Experts of a small language model.
Training: a variant of Adam for the experts, 544M tokens.
Below are experts of layer 6 (counted from 0) of a mixture-of-experts language model. Rows are named gate (a neuron's input weights, with its number), up (a neuron's input weights, with its number), down (a neuron's output weights, with its number) and show model dimensions 0-127. Each number is 128 + 24 x the weight over its row's rms, rounded and kept within 0 to 255. Numbers have three digits each.
Before each expert's rows: a language model's description of what the expert responds to. This comes from a sample of Wikipedia text that the model never trained on.

# expert 19
Description: Suffix pieces ending words, especially plural s, ers, it, ition, e.g. guitar, leaders, participants, critics.
gate1:092181160121104155118111148116126132095093134127141120133168139172124150135142151125165094121115097134135129145109142141111178136144120131109158096155123088152155123149140143156124110159161149106084098166089091142134112120109104150104121158128115127143142099127083154084121122080121132141084180157105147116124148148093106135139139133170098131098139126107112120093157129133100123191127
up1:114097069110135133110171130139113108128125110126132161121137144153139130129108113140147154085139184169134142164144119063110148179094078103148147171111117109137142110112100082138147171113135150109122129113089115121129150172124124134121117123112136123096097169143139093167130134136128119096138123168169118147108128119114133180185137125131129110133179146106113117150124128156100147143126
down1:161149135122089114106069150101101122097114137133106090134132148129146123103117116103162118150111107158130112098112154139110115151127087175102172151108112117098096123117127164084155125151162178154134142081126140128124100156138159111110122125123147122119123116069127089110165121094111156104140144157143163128137163134150143126118091157141141125098147099118104129118132114168185101095114

# expert 6
Description: First piece of a lowercase word after the, to, a, and, e.g. b(ack), ex(iled), c(arers), ens-u-ing.
gate6:141177145132147079111130124145093128147132116059108124164132125126143133159103171093137106148142097104098162120147098161129162103158154110129153108149160165089116136171124133115139108118099110148084128138181154149125110154133133137148124104126102121110158128101130143140093121131115108142161160137129137108122102144108155127129127160159158181100103165117071130163136114130110105123090
up6:112064174112117124180130118150183128091131117131170087090105133105120143106151117118094144106090081115162084163146145126109083124089124103145143131092115141139142119140125115130146111147130123109126154136131099128148129112097105117112151087122146144153085121134157096131143143150134144143105105164107152131115169105152131120144104119072122144139138110149128137135115106191133089159110
down6:130178148145146107094135163134115106130073095086157138149142097132130138132112140107118158145149143130085132158096170149092126139168106123097137112120102104105103159103128136153123085107110145174113154112134132116111134146156126130160147155137117127149188148153162151146137109103117159131154124138169148094117088149114140131108081159164102130119155089090110106150102139170140150130123

# expert 4
Description: Sentence-ending periods before The/He/In, and m/M or short word-opening pieces like m(urder), ar, comm, Re-g-ional.
gate1:117045145129116131136107086100144104093106118149161110112174133102142104180151102105117170154158115131168104108106111091113134140110106111154149092126124112134188133121108125138099119112100115136142111098139148133105143147137160136137132125092133073096142139125106097119112122118092101115137124144126142129146121078080139138121145129127146132114169174134121133121097075145138148157092
up1:121106133110108110158145129121099126091154121129118134088127132098120108155099099153119174148167140181100096142137107089101117114172120108122130136123090108180130095099118106084165091150161111124111089099111155129103089155140160133125148084127127133105160140107163108156113167128148128100161116137125174140122157087095142161120155113143080113115107124146139128120083129109126114122135
down1:121165121159135159088104182156134176138132122108067142168065097128117119123152151126129121102112131130080139104156121104138135076151158133134110117145112105190083141140138118122115093178084117117153116137096151135127139116133156120127173139090141107110119154134109108152151129108097158097157105111124133158107131133136121102148109114123134124123098083110155130135136161124110140158153

# expert 5
Description: Single initial letters starting a word, mostly capitals after the, pipes or commas, e.g. R in Rico, W in Women, T in Transport.
gate5:151131127129125145101104161109141103136165117166106105101113136183153122096110152156084105120107154078148101110146135131155119156096119115112147081165133115121147107102114131137151102108132164087122108096131139184100144124126125150148141164119186105106125203119156120136130160120124118167123136143143116078132157108094153144140147141124131126143115173113123090159128106115118124130094
up5:158119109160122141159160091134123105116123111144152108143106134139176111157160134149149129181150134100119149124132146128110183139165127137131127128125141144099081128076109120120118106075127156135092130150144137106134135094131149144101107095151093085115109096179059161124122122146117115165115102090154100130174119128132127125113103095114162145158155130135131144131131151165162113139163
down5:148109130135148143131081151112152143092134147127081103119139116137141139102098154094137119108135146129081129133149177143048088132124138129128081118169134139138172119166132092159100133149118116128121148146116127190132143139132089117140144165135110135137099144117139112136114136128124114149136104197141157143066125142131131112155154135140112170098092151156121133120112132077103119111114

# expert 18
Description: Commas in lists and clauses, auxiliary verbs was, is, are, were, has, and adverb endings like -ly in regularly, greatly.
gate1:121136138104120126138103114113146096149143117096129125099135120145085126097042132109108136149078154142115149091100119105150108123081083103124145130103144150132075104126140128147130122095136108112138144127126131159154162113145142145155117114120173174123122136152134145130164134161151080137153111134089162103089104127138145182128118163174102117152113117171152145140111108127169126133118
up1:145161128140108140135152129100135153167122111155137104136128121104114132116156116160145113114101137125130140132091108138110130133096140172144153149119155155115097093124092156144134098112113104125113110152099119181121130061117130106116139116102105124102117135104144133182134086170124116105132181100127147129133125149105132156121141149114103122128233135135129151098102093112132123075090
down1:082117108139116139059113133135125104116139143126121124172156119107147136109163137107145124093184090120111125141107133143155141127140150095156139149167144142098120127135170108113142115162127124129163116153125143164185145111129117104135127118098183097139146145135085148086103088121112149114109125150167113084105126133067105150145128138140112152096121156134144125104141156118159177125164

# expert 10
Description: Middle pieces of personal and place names like Grah-am, Philad-el-phia, plus directional and national words like United, South, American, US.
gate1:124138141123129144118167138139130120113137129103107115174146177123068087143083101108125090122124151156158100134121122130161184080110093121142125128097094153141115143127122113149099124088147087137115107134064121088126157128113126139188152115118093143119109100127139096190126093147119133130105079140122146133095145126118130127074107131121120122108125125143104145102152119134107140092133
up1:174130134150120138125147089092108096093073105080126172130161110120166135113134112148171156178135152143131158137155122149090152125140139140193126135128161097121131121129147108082135144096150111143131127125133127096155107120090178122126135134117118135156146152106147148104133122108138103078118112131153125158125158082121145127191154112142148097116110116097117147140102155118150112162138
down1:143119151123159104101051123134150127150119141116123139113134131152116171150154142179115137116164090088092141138115162132153122147087117173159141093125150137134156134174097148093109145102152161140103125153132101124144111154170112106091161105127116092127159109122121131102140161101168135145130167107152133150178166122138131124113159134138153078121121174130122156143130102136147139132138

# expert 21
Description: Consonant pieces like k, z, ph, ć inside foreign surnames and names, e.g. Ekramy, Marić, Gomphos, plus King and John.
gate1:121099134113138113191117134134156122101124153136119099087170156151156149120143088141149139128164066170127152142144123116134157160079143094135122122132113127112132114122086149106104153092152171118123122134109129148158142134116172139146122097167086142124117095148114134107161145152164112101111112109140180130090112163134144151132151164119116164141104122119109167121145119114107080094133
up1:154118101181087096148133094137083164108100145117119138125107123149109117151137106141097129150143100141094172100140162160136115094166130115104134113152116130127131104118137147111099100104155133100145148127139152133100144138157112128118126103102125112119142141121085104122159145131128083108152111122117194147108124148140161121142162112140094133114136071167090140114110154125147104084202
down1:138166128156153094118155120156130127132111128183129135146075096106153144133136161129173112171128143142146136111126101134074120111139116113116135111095093133113131132159123110114151066119148123152086137150115133077128102076133123125137149112133123124106116130087130106119192158143096140120125133121112164111136131120158119109076118135108167081156131102123149148146097129130137161192121

# expert 16
Description: Spaces and punctuation in tables and numbers, dashes, slashes, currency signs, parentheses, plus bytes of Devanagari, Cyrillic or Chinese script.
gate5:122166100173132110113099118122134143186146125151122142149101163155085159126172144125112137111115137105119105153151115123169144110173122124144130104136119125126081128083097140147131130102141099151130108137125112104115149157112104141151107110086103133100092133085124170111138147155141182124097154169123133153109122101131093169095141175154139152096161135164122122138146131099145151084130
up5:164126113129117146149113133132103102161106129143139122115099117078133126115131086135149122121124117101149117098120136140144074131152145127159088163118112125120180138110132128089120181142135117116170108104127154147099110111152133134123132174094130080118145109093129123101141127164136119062112098100138145102128154112133169160145136135127098102125133069115125161081080131097134099152173
down5:111071119102094137127131169072166111082082111154101148129120110139120100097150173142101088129102125193115140132101110115149159152161126158140143125097115120114118170152143097143135118122113163162149118097084105139119121127147096155091124147122111140090127124147109182141129144134114112157147159124135112103113113172133161133123110113118115151167134096128145142093131092140127152147119

# expert 2
Description: Closing suffixes of nouns and adjectives like -ation, -ity, -ion, -ance, -ship, plus the 9 in years such as 1948.
gate1:113126155108117148124149132125127140138141175163117100114090129103188102147164124089127125130131127117146120113084132100086101120113129150092112066178147180105143145114113142123109126146163103132094123183124132107134127092154099109138169107108130134175133155114121162161136119117118143064137120145096164121108114108120115127118133088145170079161139116141136137136145133125084138112115
up1:106161146111157111097121131087137135128140114165177125114079180154116091142108141117120103109123114132081116181129092136138134145171149140114172121085138090126111120124168147154162144154128100143129105160160148136102115168131148122144119155161143124115127159089096145144149131125087096095096111136155119081151134095130116138106168164106150104152123137134107153143112126087136115137101
down1:127160125118147150132153129137124117098161133146117122091115104125153100080142112140154152114138134117161152081132146147093116108103128083101103123120142189111151142127113140131155161081136093171116127152110156110176129129096121110126162103109162114152143110144123133157142115123163159091092103153101151097159113135136090094159118113081155101136117153111135091100145101165162154115152

# expert 17
Description: Standalone spaces and opening parentheses before numbers or years, e.g. spring of 1910, August 1950, plus b and un word starts.
gate5:171152125117138145110140143197139124101116139130175114154141130125105079107139124137116109105152060111140125157113146158128112096108113147116124160130143137136157162125091107132087199139127155086132112135111143096109162086116085127086126124087167135126119096167113119127131128122167094122102133139162119125110118142098101146113111130133132130095135143157106130137116104084132116179113
up5:127176151093134108132115117097152100139104120084107102127138139117164134112125152130109146097143078089125160161118104093105110129098138153107145150107130145124173117141100159135168160175132131131125127114163149098080110110148140131111118158119175122113169161157166122125116137097143118105160127118092113104159135118168110122119139155145157108090125162167102143130162131152171174112116
down5:128143155106123119149103134109153120178115119120088117109137176107116111140132144112129089099172101130134130114143112134143143174101142158163134117130139111141130192129095096165140149184122158141077123093113063130124144112127088099108144118147143106122106095139128127108113077140181138125123130110118114129128081152158102114142127125114085113168138135125140131140117061114128120139097

# expert 11
Description: Middle pieces of common verb and noun stems before -ed or -ing, like om, am, iss, form, e.g. somewhat, reexamine, performed.
gate1:114130067120162154131074181113111149100116097116138099134088158144092169146115125137137107145115119122109110113159109136123087167137097113087126148124113118106117172129145163123134126163164126148165085153124156147135118158160153118141091167101098149134150135151145123111151144144178106152142139123120145111131123113123137095101112123107113159179099115105131138083133146148169153102120
up1:128095132130155113189146119161118145092161114103109166152107158094123160110083120136103146108146117094144104138143143106127092130135136180147096137146109109143084100129077110130116142138108108112096114094170116131135091137151118159154170113134117109115103123156093110134101133085103155097113120150122122108134134159094097116095169108158126130099141084106139104093107161133132113105148
down1:091159128104114168144107112159138150132131133129147087157129139128132115129079099148138121061102135129139136112126153138159132069141161127130159099161139152180145110123148157130088117105125148132141127138145100122129138109110108131118115119165211122163122160154159113082119145170125137122137116141114090135151125141132163115144107122101125132165143193160160138161122101103141134144139

# expert 7
Description: Pronouns and openers like He, she, In, On starting sentences, plus mid-word pieces such as st, y, n (understanding, István).
gate1:096105127121133099087116122168110155136119112126138138102166130146087134155172142143170109086144139154153116145094112101100144135163119133110145111119145139147101118186103158139137129138125170079137114136143102087168136148137086094111149113110132144144116143102114115104129105121140143098149169142114132082147108088134109099152107126178134122105160148146065151137089113086139115140143
up1:107142132134140135130119115132110117116125160125137098149175130108144074100119155140140122123157102086156135111124112133177101141148142126082148112129137109152121123120133133092130163124168185129150098146112134049118147153117125103082146116155147115123146146137092099135121170096137153122166163074154151112133156136169108188128134140159116166152125113136121093135103118110117134132165
down1:090110106141145137097068166118134122121137119136120140158100129108092118120093091119109127144114099098139105137137124089109105075103095167124147212070133122102136125118102131133140173113119124140149121153144095122125161165098138108115141162125096148112095151153119117098116146140106125117108120061140084125148126164124126140136139164158130112152108113118137115117147105153143147140168